Below are experts of layer 2 (counted from 0) of a mixture-of-experts language model. Rows are named router (the router's row for the expert), down (a neuron's output weights, with its number) and show model dimensions 0-127. Each number is 500 + 25 x the weight over its row's rms, rounded and kept within 0 to 999. Numbers have three digits each.
Before each expert's rows: a language model's description of what the expert responds to. This comes from a sample of Wikipedia text that the model never trained on.

# expert 15
Consonant word pieces. Short consonant clusters inside words or surnames, often right after a capital, such as sl, th, w, z, sh, av.
router:521473552506494516460489484537503483470558509491536473498516509528531510481502519483510479556501482522509491518473472501480503480491531531482468490531514492489494509520558496533508533498488523501498492492531515488480471533464465496481467497486493517509510461506510475521502471496572494482494509503476522507487493526447478559483430455512473525502443515498534545485506496498512517525481
down0:520466498551525503457483482480506492484527479533477485465497464500537507489544499456436520455461504479509443506486507478493512478549477541517483485519529482497483513498532511488484469510519551493447470503500499510524543499499499495492486449537503543463482497540518498508507488531519470518481473493506480494450483513532535478528488487511508507485531550503517495456484511481487513511488
down1:505528480536507502494430540483488497506494545552491531521537476534464504514499499487489474553507503508515540475506524480446535527491507550475529475477475503525523508454559482451510515510457512499497473461517466547512529515473488481493525507508569463504504522498509512497506488501477522537486472505519495500510487480512485518496502543500497483492479492514526510496534472491483483456503
down2:494512532503493475512519542487491518501547514502491474519447495516520478516510553507529519527469480502465463472489479530535509497541481511486475518499468466516485503485494475498544502520514521507506565494548476481492475533542511499492487485488478486545474468510465498492533493523544519496497542535500477543485533495496513492532498459491556487487449466519469494496527546494456491503483
down3:533535472487507479497580494514479482506528498473490485518494506563541526448474475504526500496506481487492514496512503526461538500519487516527465494514496526467499494482499514460472451525477528481461494548495471475502492477514521480564552500498493470531529502533473493509486487492485501484486508493551512497502477498507467502448515509499487488500499542524526557534498492529535522491469
down4:498501546509523525514498462488492503493521458477516463485486491502527545449522496526504497498525567512509493501478505519509471472521525470488530504493450447504504436513544493482528555515521492504515472513498471533469546509518466493523469496468513528510467511500485489554499487490468473507530489494475508514511495538480518482491465507479515506480490469546489482461485554512527528519473

# expert 21
Given names, initials. Opening parentheses, initials and first names at the start of personal names in tables and credits, such as Jack, Johnny, José, &.
router:543524509504506512463481489560444529484551509516526495495482508479509495470508498498512484522487478500509508521467548507486528539434465498479510469480520516492492511516489516506506482486509458523461527503476509532490504498485529526443495483504546494532498487471500484493488507517495535512545484441552515449526459509494473517484508470464458522478474482507527511519535527484516519532501
down0:499547495505498525427499518478509537480508475500537496493527515515488525494520498486491535520468536480492522522497530505512462455512514528543496471492499518497485508512495543480484529549520480494462493471461499543476529468512480516532507531520538488473485500470537492494446516525515518493514515500535464543530507492518485499560497487518523479441455504527499475472512467463504512521505
down1:475470531484504471466518501497475478529541499481461468481497536486484487476519515535496512466535525499500539552482530456444524519474510499484486483509524485515503525495497532531502522509512518471495504477525528468507504486551475490466510502487486544496468504532556462524500518480463527518515548483520490505487508455514535488487512536473514513511543477518470494522503483497500508581474
down2:501479522500476501439489491510511523486498506499488516516510507494546480464497531530563515496495527504455500494490510504484519507519470479509559479495464456501452526471458538489471470501535448500501539482465466491483464515497517500506511526513520506506468537488505509530494466494523553523498467450534542501512486516468490549464511481521514505499501495453544488527512501505471499517541
down3:495486487451528510496487477529534471501520509535526502517543509497494422539494478435503521494507556478431531513464491529491506492528529458495491552501470540496487493529505478506516512545471462480472467498494495525496484518481461479505497496483480531515474511518513475476523488493526493471512493528529478540497532456502534471499522491493512498541475484531493526481489490483479513484485
down4:514477493491501526535481509494509498442530497518506483497471484484492493502531504482476505485494495548498517518519500525480488466491520500483480505463495477496483505476468447474528528503486482492506419479534509485506491500459510481509515517520490497483500456478531504511500504474594485509493464575471534554534495525482537507522492465444504504504538539475513498512519522497502511468494

# expert 25
Table cell separators. Pipe separators and divider rows in Wikipedia tables, especially in filmography, sports and election tables, plus some won, votes, points.
router:515479509467520503509501505536459519493523513461479484496499503488475478509508492491519486504487486577474503512490562488494500505490526542465497495480479485482508522532461447505525483452494492484491501505547541456502458481460496505504476516526482491491510461459496473529511528474499514482517518452545507485505496468506534530484494472496499522479493566544492544530528510440501491516505
down0:482514453521469505528499559493506493516506536507496555500517512464545494512493459476508496529507497448488515447503511453461514477476497497492449513494509512517543490498530467473529479508508535494534497520513499528495501471522521506489520431506489493513495521520499436497518478527485492459477478483526507533484507469556532471475503472500522505494498509499515480482542520493495442530480
down1:539500492509482509444472503534531520480465503494458548526482494510511495528528491484502505525515519519505485478464498508432518493500519528486471514521503535561506519487512501502499498464500493503528535491497502469486528515548472499504468437508481487529488508478500542490533530470499539480507506486461533495477514508482481551453475449555510499476518540472484497477511479504470522488461
down2:498522488497476485511478481491509509518501530475529503431501489537519486517493479501488481502510475511555550474467496544524516518475502471509468527488518485514500502524524479475510455463521488488493550517560555500497501502456515525482486497518510524515477468504478550455552479523544522509482485530516497525520541492536509528476510507493485461496551470487541454486490506494523498500489
down3:480505504502503523526501488518473493497556477555484481500520462520527478556459493477513504524511524471496515520511494487554482493515508534510463502502461551507478520492447506470463514519492534525459497503517483512476484538467545501513535504470488531473461459496508479516459495496530514510515527523470545525514494550508476494519506490521518471508465505481551511501484507518523474468457
down4:488485506488487510440541523506503520526491507483508478514504503506495498531520510521550475500543527539469500483521518520514477529507488493509501489488507419533517500461451487530524487489497482469489441516526495492453520526529476490556505532512500464511540512521519557489520528512461497489504514491512480456479498476490513496467515464505495474507423499508478500515501524544508485532500

# expert 5
Line-initial field labels. Capitalized word starts or labels at the start of list items, table cells or headings in infoboxes: Died, Payload, Chemical, Authority:, In.
router:473534489526547506484477512496505470475507526475493503487518488485485483531500469483522496538506475509530536517465512529498534545532452527486480495499493507484492539503537475540552486465449480490469512503489523495503463544467544470470509478503521503463475476513502471518501456527579550514518548520503507502522472537459512481480495493500477483518515506476519496516498463495512519492507
down0:493464466477453504495515495514474530520522493509521522505492514542507464505489507518522496464508510453488452517522471534491513469478506506484519489526474534491477514466433479474517508529483500491470525471538512521491528496510493487539509512502473489525495518473481516491472508549467461489498523428491511513454486484510516472549525496556494505463502454516504513553495493481530462534493
down1:508541473473468493496488513513509503543533496544460504529500499494528495473466523506504512529428498488539503492471457517498507504462545506571513507508457485526527503472501492509511517508548539515451474494464502546519464477531490480522491494486484474479537523483520463495483499473500509472508499500487479488484502507534488501534477529495517484479490495515514526515512535487433538500453
down2:503501514484512537540441515495504495491542512482525450484477456488448536442450524485497508518499481486507484516493496570551513477511522501529496479489498502518477483502523513521476458525505513512465525447502520515478499515514537508496526525535504506504489452503501522500486517472506515531502501521521480494512490482534440512496558498471510550442506456488491491495493518517481508521494
down3:483487501474535524501529491484518512508461524479530491537550484463490509460506539515502503448549527546545489539512503482526523505499527518478496475506498484492461494492466518484526517555502467466489468488508499480530481535532519480483496508472535471557491510548546480469510465520481505496514463524489481493470492517484488498492514497489515482468487515540536540526554509486511491468520
down4:495504474511476519527513517463560488488504512505545500481469484514517494500449501529498503491551467497507491495495521482488471498471484543471490522478465583499487507492523488475529458490522470499488505484504483531542534516508508554505469491549491489533510514473480542497499472504494513496500531474507461504467490488523527508484518456497540541496505508450529526557491510474466516463507

# expert 3
Digits and word endings. Single digits in dates, tables and statistics, such as 22 or 5.05, plus mid-word pieces in names, such as Governor-ate, Ro-an-oke.
router:486524504477516529471485508493488493513550528516517500519486525500519515497517482489553468537524515501486480589451492521469498495468520515514474490452513490520543492530471531497507469491474521499505490487499492502503451503499522448494519477521497488502524493532552481516531455551491491502507499502497523535488561468478566490477500453500489507459484504476519521511493489463508530497489
down0:523520486544495462503482450536547449484465531496539500507473482516469498483496468546515518485502481450539513528488513523474558524535496522534469490518504505514546482478509517524518468522478485534471550533505482464500506503485507514507476503490511530474485514490438455540467497517517509506483484495511494508479503461518500512489493494529479476528497497467514460508532541456522498487487
down1:497526522513455506507512486524498542508503520511509540486543480428516525486467491476486501507458494530507499521528507488506499488448483499477474512544541514485493452503548539510516530495539498489495424466480490506523539486501526513458496470468504461453503517468526517514454513482503505467522490520499499514451493515465490502494496513513553492505489509520514501482493531465501480485455
down2:496476464479510520503509474568493505472547449506503537484459468530523492486525512454468512516561464515497500525471483491484498480451500530526463461483495487487502478478475523495492515520482516516498502503531538478441509515480508489499545512483480503523499488520486475478565505509535522484483527537474452548498492484511498489510515506499545477521488492471486499528492518500465522544479
down3:542484463518525467472502503486500490492507556488509504515506568527500462485520465473524533488460528498468501495490464473502506469482552522531504503453494508488456540505528494491536470489508512549536476504490534457496506486488500524492475458505485550456476489503487497528485530519533517500534510510520493534522504469502448517506537511459500485494497497503512532473527446512486522477502
down4:535492477518532474508476500464522506550512529502515521495523513496512518495468510538485438532508446517503485494489510522483561514497459482484484480509483488496533519487519456490483468514445544492486528462529476533467515468501524496522523536551474511585503532523515499492488483478507532491523557493489503482517500518516492471502506512502496544543497526507473489510506486514526480504518

# expert 12
Clause-linking punctuation. Commas, semicolons, closing parentheses and clause openers such as who, which, that, but, where that link the parts of running sentences.
router:498493510481544558479422495561491476477532517490506469519458509483478477497517536496473511520520539510536461511509498535459491500499542513447504506495521446545511515500528516515512527466513518466502515509513540489521469551508512494505484505496503492535513507511536503519464475490535512488487487525496540462532532522503511528475488501476502498457486493486530527557506518511509494522506
down0:489526488508482481528549489498459491520515469511533497490502506533479504454490506537494461502498488474454516519507521494509512463498501501521469524491498475484503513468420492539502506482470494464506539492512533486485481508479520469518494533483516491501503436520478466537487486503527498524469577558487525546486550491461500503505502519533516505493506476546508514512516468476489505489457
down1:527460523507521481495480493480492555461505477478511499528506515499529466539504505467504517529524514553517461512485465528496536533544498504506542464508523518520541469517452513500459478475498489524514544503477525519515496488500485519537462487512483490455483536516492504478467513519487531515469480507533530492514488461459548539512491505509516507451504501489514468496489567490507517531525
down2:472513445470475445511509517493491495500521489525531525469542500490505509475514517465522481539468514480512463516478512519499468475453512465493536516518466498479506511505482473497524499500544529527488460472463493495511505483519570533509529522501507515510526467530496517481528503517488541489519523510476482493517513534542520482494539571480519538481468473481513483486523496510486438480505
down3:527515465549446494555518521494503509507501516457502490470500465492498457495518483551501465538473517490502484453524506521504528512505474525526521514543515479553494503464516452502504521505475488508558509481536473479472463531497473477482546474502514525488484513523519505518502443504522502510516525506519536521516540532515494479497476514490525505467510527500491471477502487537529523525452
down4:510471543508496470537486536482495476491490482472476484526506503497511538533513498525526546498520505527498506475524541512544483518480506486492539500522444504490485472493528518510475451503518459489517508492545512527510502517462490480474452518543515455498472549477509485515493478474507479493509463501487466451486521484529508503477523457474514476485513471500446515502513493502467521543569

# expert 28
Colons, hyphens, numeric punctuation. Colons after infobox field labels, and hyphens, dashes, commas or semicolons between numbers, such as Website:, 1932–38, 33:00.
router:490511505508518518470463486470485466483521517516498537479495497503498470484491476520535527523484495555529479574496514488492511519538539475472516479464509487497507538497499454506529490511515526518477485467510543493486488526460512472461547503487518495486490466493580493560514497529498527489507501501500521527538493515494506497456470445457512526467493501505513513471504446474503506495497
down0:452479477494421531477500488493532502524502496505505523502493469539469517517502485459548532519518476497436450519446524518477463464505505519478493466495468518515511469549490473457486497473514495476535498494483478513503515496502484487528485494492497542458462494504487512465479499508524558541496450480500523521498470462501501482472464455505512498503501492465497507483489514508477501510479
down1:480509544477522531487506447508479538521503480488521496447554464515468488489487487534491453477513484494542513458524479478541516481472473525482467513483480474477512520491493531520517509501490539462546493491474505518508480502546469513479475479476510497478504551512488504495525534480481523485504448484510501508481496524544499457476497544444530490524477500508519509551491471512497509513538
down2:479538494516481534517467496495454537507470515509457515497460467465506489501493509496553532521513498505565450496503527522512457547508511499454529516482501484500470498497532474496554536520471483532502501456542482462505474497517476511536496493511516498503520499502494524500478561471512491494545510482473507477490476516502543502503534499485524512476477514504485498496519456490457547463471
down3:513510496501490493455461480538468486481536497506489472495507456524521468504484459477507520460468500511529447458519476525476522503490501493547480501494515454481481487493438543502493488466467515516528473471521527491518515532480511531525433511504476469498504454487501548479454497512487476528531455514521550484509552492498496462507479503496483515492489504524519512494487517474470501479510
down4:505483474461485495491520465508496526512474494536515535552531507500463515527505490536506459434464541512480480517485519496527528522525531519489481511547472478501457538506525474512518553534511496527493410463534485502485479531489498486480510510476503497524498487551522525481444486491523526481490501547499507493513487488473496483516498473481522496522503523498515490448483501522514495487482

# expert 8
Year prefixes. First three digits of years in dates and ranges, such as 201, 199, 190, often after a month, comma or parenthesis.
router:477493488470525512484482494481463500453511512529539530498533533469495501450491506501439477519460554492484513573465471547504532507500473513506497490506497503532543504522474501547513524484495481499472529512515511475499493488494475524497486519553503492536515498495515499541436506540521525493514504520562537491507504535472502498488491483500519500505506475496508494525471480446519497536525
down0:497512523503546525514478472501511523468535479486459500511487514445507525497567530500488506475485518520519547512495524493514523493505512498413497552480510511539504522520512488527546489498498512527514521487509492508488512489512522487491507540513537515528481498537502506478511472491536448475508533485506492523479520522538509519465527526469506524527490499571510538518545483541514489512521
down1:480522479524471465488538523494485498529518513499539497489487473548507490546499515514547456449496554446473501526540521487514492424482478499487488536516492509467534479464474480504494486454485452544532526537508497514495544500517497484488481481501505488510460489507497501479529531468482514542525514479503481488488501485487525447505469499521496508535506469494509477519488536477500519473501
down2:487482537509537490489507503489480460491468538527491477503484491520491527539523475519610530492538472558510517543540528464468486481503504498486477531502508498497477513478537501522531473518509498493498540516461510501477493485497535523486477487474544492500477495458510525478494486505489505513513549534485491490512484469520513472510477516497464482537504538551490498494514520537490474528485
down3:510550466462494465521497496461510545482485510535505512508457471459473457508519496525499515511483461481507455480518510505511503507545496561539476496476493502485522502509507517468523514506520475506511499483483485557525476464502484461520510474486512521459507522449502495511516485503542518486495477594513490524516503499517513510501483533522491442485521495481487448496511463504502520490473
down4:557479534514481495513513467503534502490545484522523527538474454516466510466510493473451499490506468450506535532502486477510465477510509509477475508495491491516431506488491491496470479527496478515505505493457507493497516519520520514536554500501516516512528497519506517485546501446506474462481568480491475525511499541521506512540523524504511468490532480526489500512553496510543535481509

# expert 30
Sentence-ending periods. Full stops ending sentences or abbreviations such as St., Ind., Pt., plus the subject pronouns it, he, they that follow.
router:518468547507490525475480501522502464480536533469495490473460521509520481498559524503479495542578504517514475524481492518516500496478533483512514486510541508566480519490510517472507499474425506488480537513517506490498512500512494480482486476507525515469545490465547497493446483505516475486470492473512520516516550469497516485473475468507509447521489498507545514522509506494530519515507
down0:505485508507453533498482497540553472459503494498559529544520497473445484504488567460485507525532522522511517459481515504474499524485491498501494525504489503504488508486520490502463512531538505510488480531526504527510506492532484500528505498481537544553556510474523486473484525500487492471474473500525438460480501494484499473498510469503513529516475489502538507482539502453488531531518
down1:492472504526509475564492481534489479483490470467490510529449502551490485498545528485513547545506520509511481471501511566469526529502530504475494538486535518554542507520520470498481502495498460485513503517521475526519473475484488510523540509504468522494485549527480461513475504500501539481482481469470501480462493499511510516508433479508477521472529513484485513504512470473520536510508
down2:493510533485501493534520532480498477485466493522493502516515502469527500489484510544544479478529502465468479493466490502543530488501493529480444492507531485472529452502495467443540496529501467441547500510542554494523499476495508520501516522515495529458500524502488491529496545492482506518490530544465535505467508550491489465470483503458488528496493469535494516491478479505488464514527
down3:479509482525453454519482499516459516459495534526468536465492497462473464495514443491494548521511486526509505431482526453466526496512479461471533487500502514460511456500516499482494501483539549492482498522500500488536488505527522453475487529502504462459511520502494532521507497460459496498498509488503544506512505508507492445480509517523544493464502510497493492468501521487530489484462
down4:482502526479520465511492478480477534521524532469505475481523540475446484485461556479510500510506482479537523492504498484507472459532564466484427477488488476510475538574537475528508501470518473503487488483457497489503458501546496501521496491476493522510513479493481477485517488537510499485548486456490508500472504483488518496445489514483496519501499506509519507555504514512501486470490

# expert 26
Table and list delimiters. Table pipes, closing parentheses and line breaks ending cells or list items in tables and track listings.
router:477488509507512540483474506533444523483523505470508501481475539472483509489553502518514498517531505543478449509501506495450450560477516518444521507503528461497516518553503485533518497444473479502510541455531520510516485503496516512465498539499500506513501484509494505528514512487503514455473500493486524522517508484484504504487503471490492525463463504569498546457497474467497504501518
down0:487515505510454531483500474504492474530476500482487459551469531492480471514514483467439517521455465512540484517497534491491537486479504500481475504496478491487482533481499470500500524482510497514515492495513496479533443530512509503515480424482451533508464469469501494517474488504492511515493514495504475492482447514489503499523455498510529490518521547488521533526529534498451557454501
down1:518483444464462494475506517467487500471506453476505544500480483509521509501515491514529486469507534473515481522457533483508490484461484549475506476494510507504549547508463508441525486496474530532537543467506509472447433476502443546515533491473500525521470495489527495494534535474473514481493474459512495501527513491467485499513501498500486524510503491513519524492485476484493497474498
down2:518514503467456538513529518500527473504463474473514512523520482446515506489522478504486511468527492485525523493544494516493508486506506463510489493488458465525490512513478509491513536501489493516532439491524516528514531525508509512565521521432516448485485541490516523499518512484484481505492464569487482494508505450512549498520517484508471465501511494491479506507442517531475526499543
down3:546468502483542562488448526452485506481471494478490502521500515473494527508522479526505522440546478512481482504512522448487500521498477466499524508467494508497476514532519484442472532532537488515510467458496518454495473520471511523475482450507500535484462526480513517482507490507513519486547486534518504504507471493504518514520518470488497478519525488524512496457517449474509480474475
down4:450505501519515519476475542514543499532470504476488457498484491468463500526488481513493519471560504531502505530473507500497494512454452508527491508519537514481445500483499509523461486493507484480497471509504515521514503511524497490468479487547540507490485536490540472486476480453496526471545470529493499534480473526485478472504483492530508538538561474476501469467452495501542513514491

# expert 7
Mid-word stems. Word stems after an article or conjunction that need a suffix to finish, such as advoc in advocated, organiz in organizations, occas in occasions.
router:524525520490544506464490472466498480481489522515517485544497484515495456509508534479493493535514503525483531510472507529497497500513492529508496509505536429513509500531484495505557488462427499475498502486559519500530481526502504500510496536532517522487511481469496501522486482488532518484489527522499530480490567479447523543466513516497485466490511537476510530500505462448539507512529
down0:458522532486462494519465529524453519521480545515464506468488531459454460530526494486487480500489512498501490546481513500508508522493509518534497459533490498505493471488496545539548503492484509501507517492469473469499491476508444495495550549499475491463474498492473489501494526511467467494483456527514497546503475533494505503518487522510509417523492455520472503502523494495480475480515
down1:529526441481506501499484516484513533495492508507498529478534470521500473560533516554535514527481517485494536472519505482563535501478510525481486494506524516483485481474473526531537523487495524485526507534525503534495500505559488537510480480503512454470522506487502492526505487497512504440490503485539492479508563525539525487503491495440475522513517465536497484529494457518484489516501
down2:463533502524498475482509519491531539485468503466548504477539490482545477489509542496580481509499494536498498505507522457521433528518515502497519520513498519476501510513464503477518496499482486489549551535488492542488533500471525501490498488519524488506474507493485521500503483495498511486483515488544525469468484516431490514534500515507526466526571491505487511557527507476509514487491
down3:482452500502467504491488518520489485533508519536467511543477494503496507480498446484497514506489498490486502468426491519487474500492514499497539545505510527528482442515522480473479502485528487508520485488506465538494511570488488478492526468489488521534512511497498461505492450514454484471475482492482491457486503501495497482540518541516483480537546460517520488463481489508497502581511
down4:462505533497509500486492485508500496439487482505472494442448512498453487502506510459509590514503524492490479469486479444461489524455485457484484489524477500473528489518490519480514508526533514511475497515510492500499508489482560470460511500502519522483459503520482479514504504487498507503509497469519525482526515459521477505477483502545526522464539529512578496480505514487508508493471

# expert 1
Opening parens, word-initial pieces. Opening parentheses and first pieces of words or names after punctuation, such as ( before years, The in Theories, Ch in Chittern.
router:521541563494510589477490517502507482503565534497507475546505508480505495482493499480489455518484501485494493508490536480482521502458473500483458492461541498468503503495496502528541492498507441515470479492495513525542470535458536509468536480494534521500456466491507481554509510537486504497492485464526507493475489491483459511479469498489502474493473480518510520528493470509523505524502
down0:466468504503465497512513499473480499492504523550483480446542500487496475526486497553521520504465502461498506483524459527515478535515462515527510488525430501462488542486522511483473519532496499482491524519516494542529507489553506496483476493538475536491548504497500505523538504460503556512470519505478479534515511529482502493533510525530522493492460470500517491488497468497433488502523
down1:522515473489470515523557480498571500553493490515530497477470506494539490513445515503521478515528506513502484519492519489537483468505498504478460478468474530494429511516489500474490527492463531470434488490515455496499528526493483502552483498508481496515511479538465485505505499500471483456512504473490522479547518529465496503471463501473483541528471463494496489469481492490510512497527
down2:524490459537516538451512503475472534477453502499535499520530514483526500561479501488495519494508536503479486523508483505495488503486512528440489500499506521558447492531506503544506472470440485459503506474503504502490515533487467487471464497504544519480463481475481536514530548505502511458471506535476527508524500513503549493512524510494483467523505499481494521485472532536514522466503
down3:486484483473492509487499506510510485520531541549488524512469495517472472481465525496498481490469520510514486491458536517508463491530492482456522469542463503489470528525528459496474478515445464546501524502499527507474497552478532478518516509575524464485499491472513522467491497480483456447513509541466502524497508497498476493507497484531518565486523500493505491487510462483515482486539
down4:491485462533488523512475499502474503548449500504487505497527488511495482517502481518506521506520470543517500463512496512436519545506496469545478504463500505482494517485560522493512472534503475492503482572500551513488458501479466535486508478483506502473477484467470496451504448506503523546511518441476488490506457486516468491509462504466473500501526478478525491506494530501463506472511

# expert 24
Number-internal punctuation. Decimal points, commas, hyphens, en dashes and slashes right after digits or words, such as 9.6, 2004, and American/Egyptian.
router:497517472467512547490469498520492538480577515529529501508522519504474451456497512549476482534490529519536482533510498499488482503518479491464468498455487492502513525487498491498512539476498527467454488476516525487540495525507515480493511484488517483512512496493557487513483508490540506496491496529503510525577522507486504521468481475446470505477476498472519537556525463477512504504516
down0:488490491505454497510547468516483504504451458497498512516534474525462501483449496521490480485525521498491474541529524517511501525524460508536485453503470505538498472490492510486491508496518501519538467471465455448496508517507523509526485522482509515477462529527482540498505501505509493524469469526457491530512490527432465495496447514521484479481510488455496502509493496456474564496494
down1:530482510495490482505525468464496534519450503521520515495499537520489515540506465515418513511544492528462546525477489494486447499511490497526512494503494556492527529472502497471498519513508491521451518495552486515479529479514468490531460478490490467474486489489497499476491490469504509482483540495479457535486524514557483516548471546531497514525491486510505487472522512513494527483541
down2:499500510486519550439504466480457526511518492518540457463481476499499456511469552491507484488525485513500515541510489509517466524488548502491504489487458486537474530541503513506511496510463482487551513530454458476464416529538502524531502538443508475469506507497492518488490498490507469509489533514504467505494503498511519496514481525493475487485528489484478474518480491498502464495527
down3:467515490507497541533463528481483538481504517487455505499501498468505539501471524486513481542532459509526482489465517492511527502530481490538525510501514434473478494496514495484515514448491500509531495504549510502510496462519487463451531484555477474482482534496488542514522481478542484491531498495459524501528528519480526500492494511488533514464531544512542485556520477515500486467527
down4:548493492505500484512502495486484472455484504512506491481522493509497488519497501493496471519485557503448573479490503520477484463479536499494495511494533538518481502518487475502490555509498488484487539520470549465463486502526494512491495519532495500482499503510460460540457516488505478484477505539481504564500491477559498494504494506504540515515559473521555495477483451527530522527480

# expert 17
Word-final pieces of names. Last pieces of foreign or proper names, ending the word before a space, such as ib-n, Juáre-z, Egyp-t.
router:554494508504507579498488478520489511523510510524522499491459532502509516484488494524547469497491503512509499533468511491502505525440496522468538514460544523509462514487496491497508462499518462516443529519496516503509493532496509526463478491511509497540497471474520480518491483482489511477542488440517529494512492544445501518473464502491511512510461532518550525478546527494521522518475
down0:515500464491467556455510502496514488522471503547521526499521491509473490520457510514534480505515484541466517533510497545492507521437491497469507480514456529556476526497513547540460479476504472514513531506492527523451505530480503522463497512473531474527509498478493430505482503483484514544510519460497455487504467498486484510513506439510488494473509515489494534483503510516518507507512
down1:488505448496539504517454498513477495510456508536482543489536458504496489522475475550471531544505483473497505496479558517481561473511506516533517468508502494475482485541495489509508501498501487530485516465468480539476474574490433512507524482510485481516483518547523530514488556495504518488498481517502482457499508499562482507463517497500483462496493493495501495491498506474500517498521
down2:554468480503507532483472526472528502497575471513498492529487481521499517498481481463546505462521512468492515463503491515498455501542480523506484464495487485508511451489473527483480564472513521444503514524477485484482492506526535463495513482516529523477496483544525512501490491458479505493474512493512475530504488439554515504529479506443495476478505476486514518511505490511523467532502
down3:507477515480533459514498508507483500497484519517543535524460521477525475482482499515513559471508506526520528524508496497526491553510490491463495545487487525448508532441484464489510548496474527483472488534476511524476492524529513468496497539511469527532476489505538492509481480475495514446483511519529516454500510492533516491491505517507485515476500467471433517546536451507503512492515
down4:492492508531495486488498495549536477501523535508509540511496470513477524445484495491536435525532490476484505531514512499464496490471533468503527509543490495490516460455505490531493512465526520526502463489483483530527505475483494492500520489489535532490542478502503471513493492490494541504514507481499470485452459432493478513490491459502477540466459478480508503501554509493544548470488

# expert 19
Lowercase word onsets. Lowercase opening pieces and prefixes of words after an article or hyphen, such as pro in proximity, dis in displaying, sp in spin.
router:516511561530514522496483500492502497495502511509505495525533528437474466479503534466467462531480497518476467533506485477519484482499485512493470488488527486492488499529540475504538459498440482514503520494514514464530476505439500505500483518496550531489468466459492450507471503529551478511529517481504509525480497506505524512472501520453509501476474524536490494545497441507520492535479
down0:513507478493485488479488513528506498515493552502540521491480491478490490483504511520504501470525510465487504515475486483470539537555545537479511497527510498511479491515503482519443509499465497509488516495490503477528513506466550514449510496473548456508491496491550505514484513493486472546505470509559516434496494466523506516525472475557449521489520520473494454514505509531487500457469
down1:450520516504474481505532476521493442526495507487511492497506502490492461520512559509487537478510493526515484541483518514476489515479454508476487509515532526533458544519463495498517461518495483530471537488469497516523504469469476506485471530463499489498479502487523483494519517515520504498521509556485519558554473497457473522505469476496472520532555499503487449548502482493506492493542
down2:478486467485514531500498453466458504492513537516460457501483501498499503521483501497483462460519496517509464485539517497514522495532479500495490477544475499481511504464496500545481473491490494454499497523551493473489436494492543477492500475498499534526486470448483587466514505488487477476491527532551497513484508525474502488516537518465521523488501488489497491500473471509496543445495
down3:518471483517523503529510520485509506505544538488445522532498493509491492500466498506499480529533509498532496464476489498475519532474500543472520532569500514484479449521492517488528496499509491540497484437494480480484487489489512487491542511516466533479509510462496466459487451469552502535482453450478521489499514513486536523495514533503516467486504474482513471481494511500455562493513
down4:476552503516448475447510486486515500500477529509542518518484498501507528502508516532501524484489532495538486545499457453471458489513474499497464507527489506502465441524521481502536497521475488458525473514490463489507493525464525504548503525484515509423503500495526518477503495537532485511499528490431495526514480490491480537493522471516543520514479509466472497484520484504479523482493

# expert 14
Word-internal pieces. Short subword fragments inside ordinary English words after a first piece, such as head in Leatherhead, up in Jupiter, ust.
router:522500495500521523502487498509505492503504546496520484546458533468473517489493503535477496525530479505500509525487540511512493493509520488496454522413475465526502552521517501530522510496496543495492541516526508481510479525502514458527475492496505531518518480501514454530498463520544485470476536492524522550510504494470526518495488501491524480512520528498506488517536470466549567523543
down0:491502518503491516530459497526486509488459525479531497508495510474458520548565487475504476527440481514515497495528461485454537540544486461475554471501503493495518502474485492525462520459489520477523472499496502478497533493480486459488508503518475479503552521503467518482485535531472522519527481498505550493496522504511496485472469461500528521500525533567505475504522512482505502482480
down1:525510486514489472528472491528500502501486490470464524488493516525453467494471488505501514484492485509542465469501480495502541486508529514539483500542567517521505541484491484458460502420532482521506490484462498520525501529444507505529459488503515513502513517507498453519558495460541498541510446520494529526541508484503496508458511521497523503492482499493474506484509493475462494476470
down2:472533466512459518482485511508501512484489512499529515519493494516446498501487508542494518501508482465512481568484507467540508431524501518505469538516441492516475481496484539467483485546487548474467515462502502479494496529490499496528518518470518479499471470488512450505487445514536497489477487491521471512460488461419531499486514478509513517498493469510464496502516506512488521517498
down3:498492447522457501520543502495530520499441512510555524515514504518530483507495512540493457493538503446451491528489543477485505505537492514486508486481500483491519492499539491474518513470483490551534496484515530519503507493465513512524497517496519476548496522499531541515565450528514496490493505495465520493523464511504544478499487474518500469510496495467476486517460440506510485476536
down4:512495499517525486463487505481533479478477504464528542474458463527452514501512474491475530489444492545492459469464525487530500500530495538447505482552522485476456470490505476505507484489444506526492498513527495537480474519490537477501545479493516543493458478485498471518509509468540456524487502503506530516428507477504493502504492526489507495508507454490494515517515477529516486516511

# expert 20
Numbers in tables. Digits and numbers ending with a space in tables, scores and titles, such as 22, 3, 10, 0, plus dashes and %.
router:500515503487492520469497499486482510485567521497509490502475496533498510477527533467534493512490471511527472554461500522484545494479491485491492488497524494535518541526489507481505490465447476517437532496501532460521491515494516467454532478556522508515502477468501524526503512518498508525513501484513510516494550487501498468481505462466499541460476481554531501508531531468499500531440
down0:501476463510493519481471563525511516488522488449464546499512490507488532518475519519521519514473471479476480519495462484482495494436527488489479498464552479543467523489551535546477527487488498475515515489520523446514518499534495510504538495484507501451505479486529510502513490520548488487531482470508486526538492502525483554490511459495489490527521464484526493455466512487492500510483
down1:480465516475484556468519515562516513510509524495464505479524514488524491466482498451488475525520496524412498489440498514529530523495491466525506499470510515496544534480483514501477469514500467451475504496525499496480504497495505522499513484502501497517504531515525460491518506493439519457495514548498475508517467504510511505534496466485515530487497528459491461488531547501508464524531
down2:487496513523472511478501488499529466529507487491515500522500489542514498545486515488532449525491454475444507495481498505567498481493512496520483477523486524480502512511515496503486532488528502458456516467527506527523494469497575507496524506489493515474467519503500549487517472470452484481502473463480501543484483532474471471495542460492480494539497493516478507543454476527464458477490
down3:489525535492490507504502491521504493491511505485499556433488478500477485495479480462484510473518493500508486506524455448526524435470477459529452496527457497472514498483522496492500530528460534481469550476514496491522471473510530488522480519491541528512487455489479487494509466514498489495489486447567503511468474540501476484480502471526527471522512512497488510526457485539505523491487
down4:529504502500509498479488510489495527502500522487498494499527497479455491522525516456523475470499477541452531467484479512456477518524515474505485510497517527488473498489479471505513496437481502489490489459445501504499556517497476499501505533497507508523519449455479479484537495450485546505571532509491484460488484502472492503533498500488482463530432493495492529459510508515527478489446